Experts of a small language model: 32 SwiGLU neurons an expert, a shared expert of 64 neurons.
Below are experts of layer 7 (counted from 0) of a mixture-of-experts language model. Rows are named router (the router's row for the expert), gate (a neuron's input weights, with its number), up (a neuron's input weights, with its number), down (a neuron's output weights, with its number) and show model dimensions 192-255. Each number is 200 + 30 x the weight over its row's rms, rounded and kept within 0 to 999.
After each expert's rows: a language model's description of what the expert responds to; "mostly gets" lists some tokens that are sent to it at least half of the time. This comes from a sample of Wikipedia text that the model never trained on.

# expert 18
router,204,174,238,239,171,241,207,226,240,166,220,213,261,249,226,214,216,255,185,199,161,178,240,213,191,196,189,234,183,215,233,196,164,132,174,247,222,166,199,190,246,215,176,205,216,182,178,157,186,254,154,238,224,185,192,209,248,207,202,208,199,162,207,186
gate10,189,178,220,211,179,255,180,182,177,190,142,205,174,152,204,177,216,203,191,221,224,205,272,267,195,181,160,213,178,191,185,182,248,191,183,195,206,235,141,176,195,192,209,199,184,224,190,264,159,165,170,244,163,231,175,187,183,227,221,220,213,208,202,163
up10,186,157,187,244,163,142,215,216,163,231,217,175,227,222,243,208,200,170,173,187,189,166,193,219,206,182,182,229,180,260,256,197,175,178,213,180,215,175,229,219,205,214,169,218,189,168,184,157,197,260,255,175,230,179,152,234,214,222,230,227,215,156,225,244
down10,181,217,196,188,138,192,235,191,220,188,240,196,208,190,212,174,264,232,234,195,227,168,153,187,221,169,238,191,241,232,225,227,206,220,226,180,211,171,219,201,199,227,189,198,205,192,248,180,201,215,207,204,244,224,174,217,193,182,206,196,197,200,201,164
Description: Articles after copular verbs
mostly gets: " most", " became", "The", "An", " oldest", "two"

# expert 15
router,263,167,201,221,185,205,227,210,208,202,182,214,271,239,207,176,232,265,241,221,199,196,211,207,228,204,189,203,185,214,162,220,212,122,177,188,203,177,196,231,262,201,238,241,134,224,173,122,194,164,176,252,169,205,224,202,153,209,235,246,242,193,219,177
gate0,234,168,206,218,205,199,169,170,224,225,195,228,241,97,207,232,177,234,232,226,253,199,281,192,193,172,208,195,240,166,209,156,213,226,136,232,198,189,179,257,180,206,247,215,190,237,171,233,209,191,275,195,166,191,189,212,198,283,247,187,194,246,206,184
up0,202,178,189,204,189,229,186,202,220,195,215,198,170,259,199,183,175,198,212,187,193,204,201,215,146,198,203,222,150,232,231,248,227,234,202,141,199,230,178,195,224,232,190,187,196,200,196,226,242,221,175,207,214,149,181,172,199,120,182,220,186,191,157,166
down0,197,307,205,167,188,190,235,200,203,184,183,201,154,194,228,200,201,205,223,174,179,143,153,180,183,223,146,190,109,298,222,189,154,232,250,247,206,187,205,179,215,188,179,184,182,200,157,198,237,200,191,191,162,229,170,197,211,233,155,182,201,162,201,201
Description: Means-by and clause openers
mostly gets: " by", " “", "In", " \"", "After", " $"

# expert 39
router,152,173,164,229,185,177,210,227,226,147,217,239,174,155,200,175,167,212,229,149,209,210,204,219,199,214,185,212,158,202,256,200,208,192,204,197,235,185,148,229,246,201,195,157,205,185,181,206,169,165,288,224,221,197,199,212,208,237,232,238,198,174,235,187
gate0,197,182,198,199,202,176,216,216,176,169,173,228,214,145,172,223,179,265,230,237,256,196,204,166,182,230,231,184,249,188,187,196,158,238,182,234,151,239,182,221,210,212,211,222,183,189,192,189,195,164,205,225,202,137,220,182,201,244,211,189,166,267,197,179
up0,205,192,194,209,168,197,212,182,288,168,210,202,182,191,192,206,189,203,201,233,271,236,233,210,185,221,197,219,159,216,231,269,192,218,200,178,177,198,177,172,220,218,243,152,205,216,206,240,206,233,147,221,213,192,212,162,211,144,187,222,181,208,165,199
down0,229,272,213,194,185,200,187,249,176,199,200,190,151,136,184,218,147,206,257,148,207,118,172,186,196,224,184,206,174,225,203,208,164,193,208,191,189,227,181,192,217,236,199,138,162,190,216,206,222,204,195,121,142,184,172,140,214,216,165,186,224,242,122,252
Description: Of after abstract nouns
mostly gets: " During", "During", "In", " After", " In", " lack"

# expert 9
router,223,150,167,244,170,172,227,241,160,122,169,201,218,228,202,188,187,213,179,213,234,234,225,231,196,183,183,224,236,221,261,193,155,195,180,177,185,217,207,218,194,178,244,238,173,188,186,159,167,225,184,193,197,185,187,199,165,222,215,234,199,185,216,182
gate10,197,221,245,188,202,240,113,222,169,206,144,165,180,187,205,127,262,182,187,200,210,183,265,233,232,187,184,204,167,220,204,216,216,238,207,221,209,252,137,213,241,157,179,242,174,264,188,251,179,133,171,222,228,230,184,176,200,234,200,220,194,193,212,200
up10,172,180,168,249,162,151,261,200,220,230,223,205,205,207,232,255,179,219,200,207,176,190,182,221,205,179,176,217,220,248,241,185,183,177,229,169,235,104,224,198,184,238,175,205,222,168,196,160,220,285,248,191,178,164,188,237,233,214,216,211,214,164,203,224
down10,212,194,207,216,147,184,240,161,186,193,242,235,272,212,195,170,217,252,226,166,206,163,150,139,197,184,242,209,261,207,167,246,273,195,233,203,224,164,171,220,220,214,190,188,182,229,234,139,180,200,205,234,173,188,167,213,209,199,215,223,175,161,220,182
Description: Article-opening first tokens
mostly gets: "American", "At", "The", "His", "While", "This"

# expert 46
router,150,178,167,218,179,179,178,231,211,187,205,251,182,180,213,150,188,139,161,234,169,241,215,239,200,188,209,219,133,222,207,117,202,198,300,246,227,183,187,195,221,165,237,224,252,190,190,149,175,155,203,180,211,246,218,194,167,228,216,237,208,158,223,127
gate0,279,170,194,206,221,186,161,229,182,210,198,174,218,107,189,217,183,238,212,211,256,215,224,176,206,186,225,200,214,188,191,149,232,216,180,186,156,245,190,261,164,178,146,215,205,203,170,207,211,136,209,158,168,210,171,171,205,232,248,190,180,229,193,188
up0,168,215,179,200,167,240,180,141,216,201,201,241,220,245,182,215,208,144,226,182,220,221,246,216,154,213,197,218,172,224,198,265,153,226,175,156,222,170,159,195,243,211,275,154,175,215,193,230,204,257,193,254,218,167,171,202,218,172,179,203,196,190,193,172
down0,222,284,278,239,164,236,196,213,169,216,184,180,175,151,167,209,174,192,246,224,187,132,160,195,194,200,232,208,183,246,231,242,227,176,186,216,212,184,157,177,185,248,201,166,159,147,227,235,211,169,207,165,141,187,185,208,129,233,189,233,190,215,191,186
Description: Abstract activity nouns
mostly gets: " According", " research", " studies", "°N", " support", " success"

# expert 52
router,178,204,240,227,168,210,202,260,185,282,175,195,149,255,213,186,217,127,160,171,142,170,224,214,195,202,212,226,174,207,171,224,224,217,232,265,240,152,181,263,222,187,220,194,280,173,171,213,206,167,218,203,195,257,197,226,201,196,238,213,204,196,215,190
gate0,232,172,185,224,200,233,168,215,212,223,126,185,218,149,193,225,171,204,229,252,220,195,224,196,237,210,189,197,270,165,218,122,218,252,137,228,184,185,180,214,174,166,210,241,187,228,172,207,220,154,223,184,157,179,219,230,192,207,272,175,189,231,186,133
up0,212,193,212,197,194,201,190,157,183,186,249,240,158,208,214,181,191,206,233,186,226,235,250,217,189,186,209,210,129,230,223,229,230,206,194,117,224,217,154,188,246,264,234,173,238,220,193,242,234,224,188,237,233,214,177,153,226,164,189,213,183,187,175,175
down0,173,286,202,156,136,204,278,199,205,216,217,215,152,165,214,219,133,208,238,166,203,168,149,149,203,218,221,211,145,243,219,181,220,179,228,207,222,206,182,182,229,215,187,163,200,207,206,201,241,224,198,205,194,176,175,235,158,206,186,174,231,192,166,216
Description: Digits in identifiers
mostly gets: "°N", " None", " KM", "Res", " Nominated", " OS"

# expert 60
router,208,208,179,214,155,139,208,231,274,166,234,229,187,236,210,179,158,177,200,177,217,180,196,230,220,213,176,213,174,222,246,157,233,211,181,188,206,188,184,257,168,216,203,152,229,216,190,192,172,120,221,201,195,205,248,158,241,215,227,213,216,181,214,199
gate0,224,195,169,211,216,207,146,193,176,188,188,232,220,171,176,217,157,234,225,230,247,190,212,178,182,192,215,179,235,193,165,111,175,254,191,232,167,194,199,201,216,179,230,242,211,217,179,166,202,174,246,201,206,158,171,191,193,250,256,198,164,236,231,168
up0,201,196,159,184,183,228,184,161,212,176,201,221,218,232,152,228,189,159,207,161,255,206,239,203,181,202,220,183,160,220,178,212,178,216,210,152,190,149,194,148,269,190,257,174,218,241,210,165,227,228,194,212,220,174,177,160,218,180,212,200,173,202,197,202
down0,199,275,242,183,152,187,193,212,170,195,186,206,168,138,172,156,122,205,265,163,203,121,164,188,250,227,213,199,177,194,207,198,189,151,254,222,190,218,169,181,185,200,192,175,176,184,203,192,226,193,161,174,195,180,223,218,181,201,188,209,188,191,194,213
Description: Announcements, dates and money
mostly gets: " million", " announced", " ^{", "ff", " £", "re"

# expert 45
router,186,221,267,230,173,209,226,175,194,197,236,162,216,248,214,200,228,211,227,221,204,142,236,207,228,198,167,220,217,211,210,203,197,162,138,198,191,242,175,198,156,209,237,213,146,247,183,188,176,267,233,194,222,217,191,190,198,223,195,219,192,186,216,189
gate0,251,182,151,202,223,196,130,220,164,231,196,193,199,173,181,273,159,217,226,263,237,201,195,211,231,194,194,178,244,180,193,165,221,226,205,173,154,235,181,202,202,192,210,220,162,218,172,244,180,175,278,198,210,151,200,228,172,221,276,187,175,241,217,175
up0,195,183,213,222,170,242,223,140,247,172,210,228,224,208,189,179,205,171,205,156,217,226,276,192,134,186,242,214,190,224,204,218,217,240,132,198,225,177,159,201,196,211,225,208,253,229,190,209,254,229,170,228,215,185,170,154,255,181,177,199,178,168,157,169
down0,169,264,236,209,111,239,243,199,146,183,219,194,202,193,197,214,158,213,223,166,190,169,137,211,175,189,155,175,167,189,193,183,160,179,226,230,188,207,169,201,149,228,208,165,175,221,162,193,199,219,197,157,143,189,210,182,207,234,186,193,191,214,207,226
Description: Romance articles and prepositions
mostly gets: " de", " La", " De", " la", " del", " du"

# expert 36
router,222,192,217,236,173,207,184,230,175,227,244,179,173,198,209,178,196,215,244,153,167,212,237,214,181,187,176,202,191,205,259,229,197,218,178,268,214,234,196,243,217,201,155,166,190,209,177,219,177,232,200,177,205,181,242,196,131,197,220,221,220,198,224,201
gate0,256,197,185,216,218,249,167,205,174,221,168,224,210,158,181,194,186,243,205,258,268,201,243,185,228,173,220,194,299,174,206,164,208,237,129,225,178,187,163,223,176,189,244,228,190,232,159,224,196,157,237,210,217,138,183,187,186,263,248,198,182,215,181,178
up0,201,179,199,206,162,241,194,102,263,187,214,228,226,218,193,192,214,187,193,159,208,209,229,243,135,198,191,226,152,236,183,284,210,213,170,123,241,235,207,191,209,239,229,171,193,228,190,207,206,233,183,219,217,183,240,165,224,149,202,206,189,196,196,185
down0,221,280,202,148,170,194,180,215,190,194,207,187,147,198,217,181,168,196,269,161,227,139,159,183,215,182,200,197,126,239,191,179,188,190,215,233,157,243,164,178,215,226,220,148,184,193,122,226,234,224,235,226,161,143,195,199,168,207,175,174,227,201,171,199
Description: Table cells and separators
mostly gets: " KM", "In", " Kali", " --", "SI", " Sep"

# expert 29
router,188,174,227,224,198,193,228,169,241,242,185,195,219,197,207,225,186,198,228,176,169,165,213,212,173,197,183,232,225,212,198,185,202,147,259,209,210,216,158,235,238,188,223,245,167,211,172,148,177,182,197,197,231,147,194,210,225,187,238,224,213,173,209,191
gate0,292,159,193,209,203,259,160,206,169,241,181,229,177,155,158,217,182,231,215,221,188,191,238,177,207,216,200,200,208,191,156,193,192,236,187,205,145,219,211,227,186,176,229,289,190,220,165,227,205,147,225,172,192,150,255,204,189,253,248,183,174,209,209,119
up0,244,178,205,189,188,277,214,112,243,229,184,210,197,237,189,220,205,190,205,210,202,215,221,197,194,223,209,217,146,226,195,250,202,180,187,147,179,212,207,193,189,256,260,171,205,200,206,262,219,225,192,229,163,170,224,217,235,139,195,193,170,177,148,183
down0,185,264,204,195,136,192,208,260,207,171,183,227,161,200,204,192,131,209,250,153,202,152,172,178,200,224,183,180,124,272,223,225,148,193,263,232,173,264,189,183,217,219,240,196,179,228,179,186,198,209,233,158,170,220,196,228,172,201,170,187,207,192,206,214
Description: Statistics and coordinates
mostly gets: "″N", " Density", " UTC", " nearly", " $", "Population"

# expert 28
router,231,204,218,221,187,199,181,135,193,220,138,211,242,193,221,224,208,246,238,190,203,216,225,224,164,176,202,214,212,215,168,241,163,138,138,217,183,254,197,182,192,260,166,208,163,179,177,174,169,158,206,201,215,217,187,181,228,221,205,222,216,214,212,236
gate0,285,160,214,213,230,244,177,203,195,232,189,234,188,156,167,219,134,234,266,219,206,190,232,165,190,151,197,182,256,179,210,162,176,201,168,223,177,266,209,232,217,213,221,232,196,222,188,216,221,156,295,158,198,149,226,220,173,232,229,184,182,223,204,171
up0,176,198,201,190,190,182,148,152,194,183,156,183,205,249,211,196,170,210,188,188,183,233,253,229,181,208,215,218,166,215,181,226,216,217,147,144,223,178,155,190,225,214,207,165,227,199,196,226,220,199,187,228,224,164,181,181,259,104,210,188,188,188,165,221
down0,186,272,259,169,132,192,228,192,156,195,176,180,163,185,194,200,204,219,205,154,204,170,152,169,215,252,220,187,140,218,248,194,252,171,264,247,176,172,181,185,192,236,156,173,231,228,167,217,260,184,219,187,163,181,201,200,195,198,170,140,189,220,147,233
Description: Digits in measurements
mostly gets: " SRB", "})\n", " ;", " r", " del", " JPN"

# expert 3
router,228,144,170,216,177,143,209,154,233,182,129,213,255,168,220,195,195,221,226,183,203,236,221,212,214,194,185,205,212,227,208,263,185,140,227,197,194,209,189,207,209,143,247,227,157,182,185,284,184,173,230,192,206,198,236,179,224,220,229,222,215,190,204,147
gate0,222,198,164,198,210,172,246,228,146,204,193,208,211,168,185,197,187,286,221,227,213,189,239,179,193,200,222,187,251,192,180,150,161,268,130,198,182,198,203,211,232,228,185,218,202,201,179,207,201,161,243,207,170,176,165,215,217,224,257,233,186,225,195,208
up0,207,182,183,181,188,222,229,178,192,194,176,201,193,262,173,217,205,171,239,186,225,188,252,213,157,214,198,200,162,201,212,219,192,203,158,147,189,183,149,164,227,216,250,167,186,257,202,218,206,200,230,230,211,193,204,206,214,124,230,243,199,183,179,173
down0,231,267,244,155,173,201,192,209,180,211,177,237,148,175,184,252,161,205,208,200,217,172,152,131,215,210,187,239,144,248,207,191,214,191,224,213,166,189,141,164,207,251,174,176,170,208,158,178,214,189,143,195,194,226,205,193,145,178,196,163,200,241,196,225
Description: Prepositions and range links
mostly gets: " At", " at", ":\n", "At", ".\"\n\n", " ===\n\n"

# expert 22
router,206,197,235,228,192,261,196,159,199,151,226,223,216,207,203,237,203,227,245,162,236,225,190,197,189,205,164,224,148,229,171,224,194,180,195,211,195,185,185,220,182,203,142,181,137,232,170,213,196,194,200,211,182,216,174,211,253,211,184,226,221,152,211,212
gate10,206,149,264,206,194,272,179,223,204,150,182,199,199,160,198,204,247,220,193,228,174,193,248,224,209,176,184,219,223,190,181,215,253,245,171,180,187,288,116,250,210,175,190,213,199,229,184,274,177,136,181,246,226,232,188,167,133,251,200,230,209,205,214,169
up10,188,190,133,244,160,143,210,219,186,239,187,215,214,256,226,213,205,177,182,187,234,188,205,221,197,197,188,202,176,259,252,219,158,172,214,179,223,138,257,162,200,220,194,259,196,197,199,129,203,265,221,151,179,181,165,246,247,190,216,212,211,161,213,245
down10,231,163,225,232,202,181,196,202,216,183,190,229,242,201,212,230,233,240,235,191,163,190,159,172,197,221,227,199,231,236,183,271,169,154,178,205,198,141,219,222,225,199,204,222,200,204,261,162,196,133,191,220,200,221,155,224,209,194,195,228,222,87,239,177
Description: Articles and possessives
mostly gets: " his", " a", " an", " their", " her", " its"

# expert 8
router,129,196,198,227,178,196,207,219,224,196,191,175,160,170,214,227,180,225,214,151,209,140,193,232,184,192,204,242,205,207,211,151,172,212,248,237,244,150,191,196,150,164,255,217,176,214,186,156,199,197,185,167,195,153,199,210,212,208,201,215,219,174,214,227
gate0,251,137,218,236,206,202,144,246,168,214,187,223,207,134,216,235,166,245,215,234,194,190,251,210,175,173,204,212,227,193,196,158,204,208,180,232,230,190,205,256,174,188,211,243,213,223,139,187,212,147,252,188,217,135,206,193,162,276,238,193,203,220,236,132
up0,207,175,223,169,212,243,157,158,220,213,195,206,203,178,189,243,172,184,179,201,182,221,212,199,173,209,219,191,188,197,192,229,212,195,194,199,256,183,199,189,178,226,233,195,233,231,219,180,251,184,200,209,178,181,216,196,186,150,191,171,189,224,187,198
down0,154,271,236,163,170,203,237,203,173,214,165,196,152,199,180,212,147,192,259,200,204,156,148,116,238,255,207,213,196,217,179,204,192,178,221,217,192,198,203,167,197,190,211,188,195,197,161,211,241,207,210,143,167,160,174,210,214,239,170,167,213,180,159,188
Description: Table cell starts
mostly gets: " 🔨", " According", " according", " ;", "qu", " colors"

# expert 48
router,206,190,267,239,176,168,209,182,224,201,172,161,231,212,208,199,195,263,254,198,157,207,229,237,193,210,213,227,290,210,185,165,169,120,133,199,228,141,195,162,140,217,196,184,130,178,170,83,176,220,269,191,165,243,185,209,293,218,216,241,194,194,225,192
gate0,228,169,194,206,207,212,215,226,216,230,162,227,236,188,182,162,193,239,271,228,216,196,289,170,240,216,189,186,243,177,171,175,217,251,147,215,227,195,196,249,209,167,217,230,153,220,170,217,224,141,232,223,143,175,169,212,210,251,273,183,196,222,210,145
up0,202,175,176,199,181,207,189,145,228,183,230,239,204,183,206,222,182,198,227,167,264,231,197,215,153,198,203,205,145,239,225,239,200,214,191,151,165,208,161,166,241,228,214,186,212,226,192,221,244,219,201,206,206,148,212,167,195,126,179,219,190,199,159,202
down0,222,250,216,196,153,240,223,193,210,204,174,211,183,167,184,189,145,175,242,179,173,189,152,176,233,215,156,242,137,241,199,261,154,173,215,205,206,207,199,218,207,196,182,168,188,218,157,195,207,202,225,143,130,149,214,229,187,138,139,192,197,161,196,222
Description: List and table openers
mostly gets: " SRB", " Hapoel", " →", " ESP", " My", " JPN"

# expert 62
router,231,183,211,228,172,188,216,205,195,223,188,204,176,270,204,153,204,171,173,159,191,204,230,209,212,191,196,206,184,205,304,228,187,260,287,237,232,253,189,194,232,236,254,221,182,223,190,207,179,179,232,241,192,221,219,191,150,180,206,243,212,190,247,195
gate0,243,174,187,197,213,171,193,193,203,187,184,229,190,153,180,225,224,227,235,208,245,201,243,199,188,205,222,171,265,193,203,143,219,199,172,195,186,183,187,267,198,217,235,265,195,215,172,192,205,214,238,190,181,162,190,189,208,245,264,200,151,230,209,179
up0,223,187,169,193,197,248,183,153,219,274,210,197,201,188,203,196,158,151,212,232,209,230,215,201,189,192,205,215,177,204,211,250,263,208,180,159,190,219,198,152,190,240,227,126,240,219,202,249,227,177,179,201,215,198,206,191,195,146,218,200,187,184,169,198
down0,209,293,200,157,193,196,217,233,179,163,153,177,166,171,204,204,133,238,190,184,226,173,205,170,194,194,177,184,159,221,158,158,181,176,249,234,187,185,172,173,165,181,181,164,220,193,166,278,215,170,163,210,233,161,197,181,180,211,168,172,257,189,173,207
Description: Action verbs in narrative
mostly gets: " wrote", " using", " how", " make", " where", " about"

# expert 26
router,228,192,208,228,191,152,208,191,183,236,176,155,208,197,219,152,178,117,222,214,163,211,252,222,173,192,189,229,169,217,218,143,189,169,225,235,203,197,206,248,161,131,159,177,184,162,177,193,178,199,244,189,184,165,250,211,166,202,226,217,198,167,219,224
gate0,240,135,168,216,195,197,147,207,230,228,179,222,241,129,199,214,207,222,230,229,204,227,261,201,206,172,206,202,216,186,208,121,192,245,165,190,201,192,195,204,189,205,196,238,183,213,148,233,188,187,209,157,167,175,156,193,183,262,248,189,156,187,196,156
up0,172,230,188,210,173,241,235,133,181,177,220,210,174,242,187,211,187,210,224,176,219,190,204,216,137,223,187,219,209,208,190,230,220,189,177,174,195,211,171,189,210,209,257,185,207,243,203,227,205,200,220,273,228,149,217,201,223,140,217,220,231,221,203,205
down0,222,283,218,167,176,235,215,187,184,177,177,198,153,185,229,220,188,242,219,164,206,188,166,182,229,204,177,212,154,250,212,204,203,181,233,227,211,202,185,140,187,204,205,180,179,197,146,173,231,161,161,165,176,190,235,210,207,224,171,199,197,238,219,225
Description: Phrasal verb particles
mostly gets: "'\n", " Hapoel", ".\"\n", " him", " out", " brother"

# expert 59
router,183,191,193,218,198,236,204,213,141,182,135,234,128,211,215,173,211,194,202,235,158,203,287,217,259,180,157,237,184,211,130,232,230,186,196,242,198,255,140,221,187,247,203,239,207,222,172,190,168,201,206,215,212,217,174,225,137,203,204,214,213,168,214,170
gate0,203,158,201,217,212,209,195,158,205,237,170,209,245,204,216,182,183,209,216,224,220,216,212,156,161,226,191,168,242,187,169,182,192,241,163,206,190,218,241,217,189,181,169,204,221,203,175,205,231,172,225,168,204,128,199,194,151,277,231,193,170,227,200,180
up0,143,183,230,203,189,223,203,134,223,218,203,192,208,265,227,197,202,152,169,190,201,240,259,229,137,185,216,212,210,216,196,255,226,216,181,139,225,202,182,187,158,228,208,153,208,202,215,250,227,198,172,202,206,154,164,219,213,196,224,192,173,193,162,201
down0,179,271,247,224,159,186,179,213,215,174,189,172,190,181,212,212,171,215,225,154,147,137,195,197,235,270,194,207,227,215,184,208,209,158,173,266,232,203,209,215,182,198,232,177,206,161,175,189,207,210,177,204,157,163,210,208,195,201,175,201,225,174,158,175
Description: Decades and centuries
mostly gets: " century", "-century", " mid", " early", " era", " late"

# expert 13
router,222,198,195,215,175,262,178,176,276,226,179,167,236,205,208,214,231,212,211,154,243,192,237,218,219,196,190,217,178,219,165,164,202,80,212,229,187,212,168,232,163,216,138,180,252,180,169,192,186,158,214,218,241,196,262,220,186,207,228,231,231,173,230,202
gate10,255,210,207,194,197,262,155,208,192,199,173,222,176,172,191,148,220,163,211,206,236,185,231,222,231,194,140,205,209,199,193,255,236,194,207,235,207,244,156,172,245,173,227,204,146,246,191,266,179,157,162,252,244,269,188,174,189,228,186,224,194,201,204,192
up10,169,154,175,240,165,159,205,210,173,196,213,193,244,218,204,266,222,213,204,191,187,177,186,216,188,196,211,205,204,238,270,160,169,200,195,156,204,151,237,224,171,236,172,240,205,183,198,114,211,265,244,185,170,155,175,263,240,225,231,204,210,178,203,224
down10,176,216,206,224,174,141,190,166,263,212,192,231,222,190,197,213,266,249,178,193,218,176,191,200,189,156,223,185,262,247,212,268,176,239,206,166,214,183,213,225,184,217,197,212,180,196,255,174,225,158,197,230,177,201,216,235,185,196,229,217,224,187,200,186
Description: Mid-clause function words
mostly gets: " However", " often", " also", " what", " how", " be"

# expert 53
router,163,195,198,212,180,236,181,217,159,236,210,178,162,262,203,181,216,172,177,146,158,208,213,230,217,176,180,240,155,226,224,232,201,190,114,221,202,206,179,189,176,207,174,137,234,204,185,254,188,265,231,196,206,236,217,165,186,190,200,235,230,205,223,220
gate0,235,136,212,205,205,214,162,206,202,219,141,218,243,124,169,188,193,212,211,251,228,140,240,171,200,201,229,183,224,181,211,105,209,250,163,215,192,208,193,207,166,212,221,203,187,232,176,183,194,172,244,166,224,150,183,164,158,251,236,186,200,235,201,170
up0,194,219,181,210,170,203,223,156,222,171,209,200,208,242,224,223,238,210,189,168,207,216,243,231,185,204,170,221,186,244,196,281,224,198,194,151,202,182,188,187,238,234,246,199,200,210,178,225,220,197,175,263,189,187,185,209,243,162,210,216,166,173,192,221
down0,204,269,207,216,159,239,202,257,221,166,223,234,161,182,184,192,151,236,253,163,168,181,186,177,186,203,204,195,137,219,231,163,208,201,236,210,180,235,163,164,211,236,211,172,167,200,147,233,206,155,195,181,150,138,189,202,179,183,140,159,231,191,168,256
Description: Sports table numbers
mostly gets: "′", " .", "Res", "ω", " +", "pen"

# expert 58
router,216,201,260,226,171,199,196,169,211,233,189,224,223,200,214,177,229,169,221,210,233,219,240,205,229,196,180,220,207,211,217,118,187,136,188,195,194,127,165,199,214,181,198,180,235,180,176,164,174,144,203,177,227,211,217,174,261,207,220,216,198,175,212,218
gate0,242,160,216,212,223,223,175,185,208,221,196,193,241,176,179,216,186,257,249,204,222,186,224,173,195,217,231,202,258,172,206,136,248,222,151,194,215,212,180,239,196,182,217,225,161,235,187,229,192,150,253,189,170,178,158,197,214,237,224,183,163,231,220,160
up0,161,234,201,190,165,236,201,155,239,183,196,212,186,230,192,211,196,197,221,183,205,206,229,227,128,190,178,200,167,222,181,241,224,207,161,170,186,202,176,185,225,220,211,157,222,203,195,212,224,230,206,225,229,150,213,166,164,165,216,194,186,205,177,205
down0,178,270,214,145,140,208,205,237,203,198,187,167,170,213,220,176,181,211,260,201,174,142,163,200,198,260,191,206,132,213,194,183,204,172,211,208,200,203,210,197,233,241,193,131,160,210,150,218,211,190,221,150,124,213,166,165,200,206,161,166,199,223,162,228
Description: Degree and copular complements
mostly gets: " so", " been", " well", " once", " too", "|---|---|---|\n"

# expert 23
router,198,200,174,218,164,180,181,253,214,279,229,173,171,197,200,94,198,213,157,211,224,224,193,220,237,177,193,198,169,227,193,194,195,215,262,231,214,181,197,212,193,221,193,191,232,206,172,199,200,231,231,189,183,203,220,212,171,221,235,235,215,182,209,185
gate0,219,194,116,213,220,218,166,196,200,208,185,264,243,169,206,229,182,214,241,266,227,202,254,199,188,192,211,186,256,172,202,170,222,251,161,222,192,202,201,218,182,242,246,252,203,256,171,175,191,177,260,266,205,175,239,219,156,235,213,173,170,255,218,172
up0,201,168,220,198,177,207,217,187,246,205,185,185,214,223,173,174,229,184,231,152,249,221,248,209,184,217,198,203,187,231,212,237,209,169,165,173,203,182,172,177,244,195,239,161,186,177,187,220,236,173,167,157,207,168,139,190,206,134,221,226,181,171,192,190
down0,164,252,251,153,162,213,193,176,213,197,171,208,196,176,199,178,173,184,255,169,227,171,184,151,222,251,200,198,150,282,214,186,175,174,217,201,184,213,180,185,179,219,190,168,173,150,145,226,220,179,168,198,182,202,202,199,181,208,190,145,212,168,158,207
Description: Verbs after subjects
mostly gets: " features", " forms", " changes", " results", " attempts", " plans"

# expert 6
router,250,163,157,230,165,166,221,219,217,224,204,175,283,242,219,160,197,219,143,256,206,181,277,202,215,187,169,204,205,209,172,248,185,148,149,157,224,235,200,245,197,221,239,194,217,189,179,254,173,222,247,209,184,183,195,218,130,278,239,226,226,173,234,215
gate10,168,174,212,213,199,239,155,197,180,184,150,171,174,171,211,139,234,192,188,225,212,229,282,222,216,206,174,202,186,193,208,186,235,202,187,196,195,239,148,181,212,208,203,202,195,271,198,249,186,139,151,255,186,260,199,158,184,193,248,202,206,192,177,210
up10,142,138,157,218,185,138,192,175,242,224,213,213,241,207,232,218,242,206,213,218,203,223,212,208,211,220,230,172,254,225,252,167,211,208,191,128,219,152,234,188,170,251,191,202,221,194,215,147,225,258,207,209,182,176,174,236,243,259,214,180,204,177,189,236
down10,236,209,181,263,158,193,213,207,207,175,241,178,239,168,179,213,229,259,240,232,198,185,191,161,209,192,242,191,225,241,188,228,192,210,221,163,225,134,223,204,198,221,215,209,153,182,215,205,210,183,185,227,202,161,174,201,154,204,237,212,193,170,188,163
Description: Personal first names
mostly gets: " David", " Thomas", " Michael", " James", " John", " William"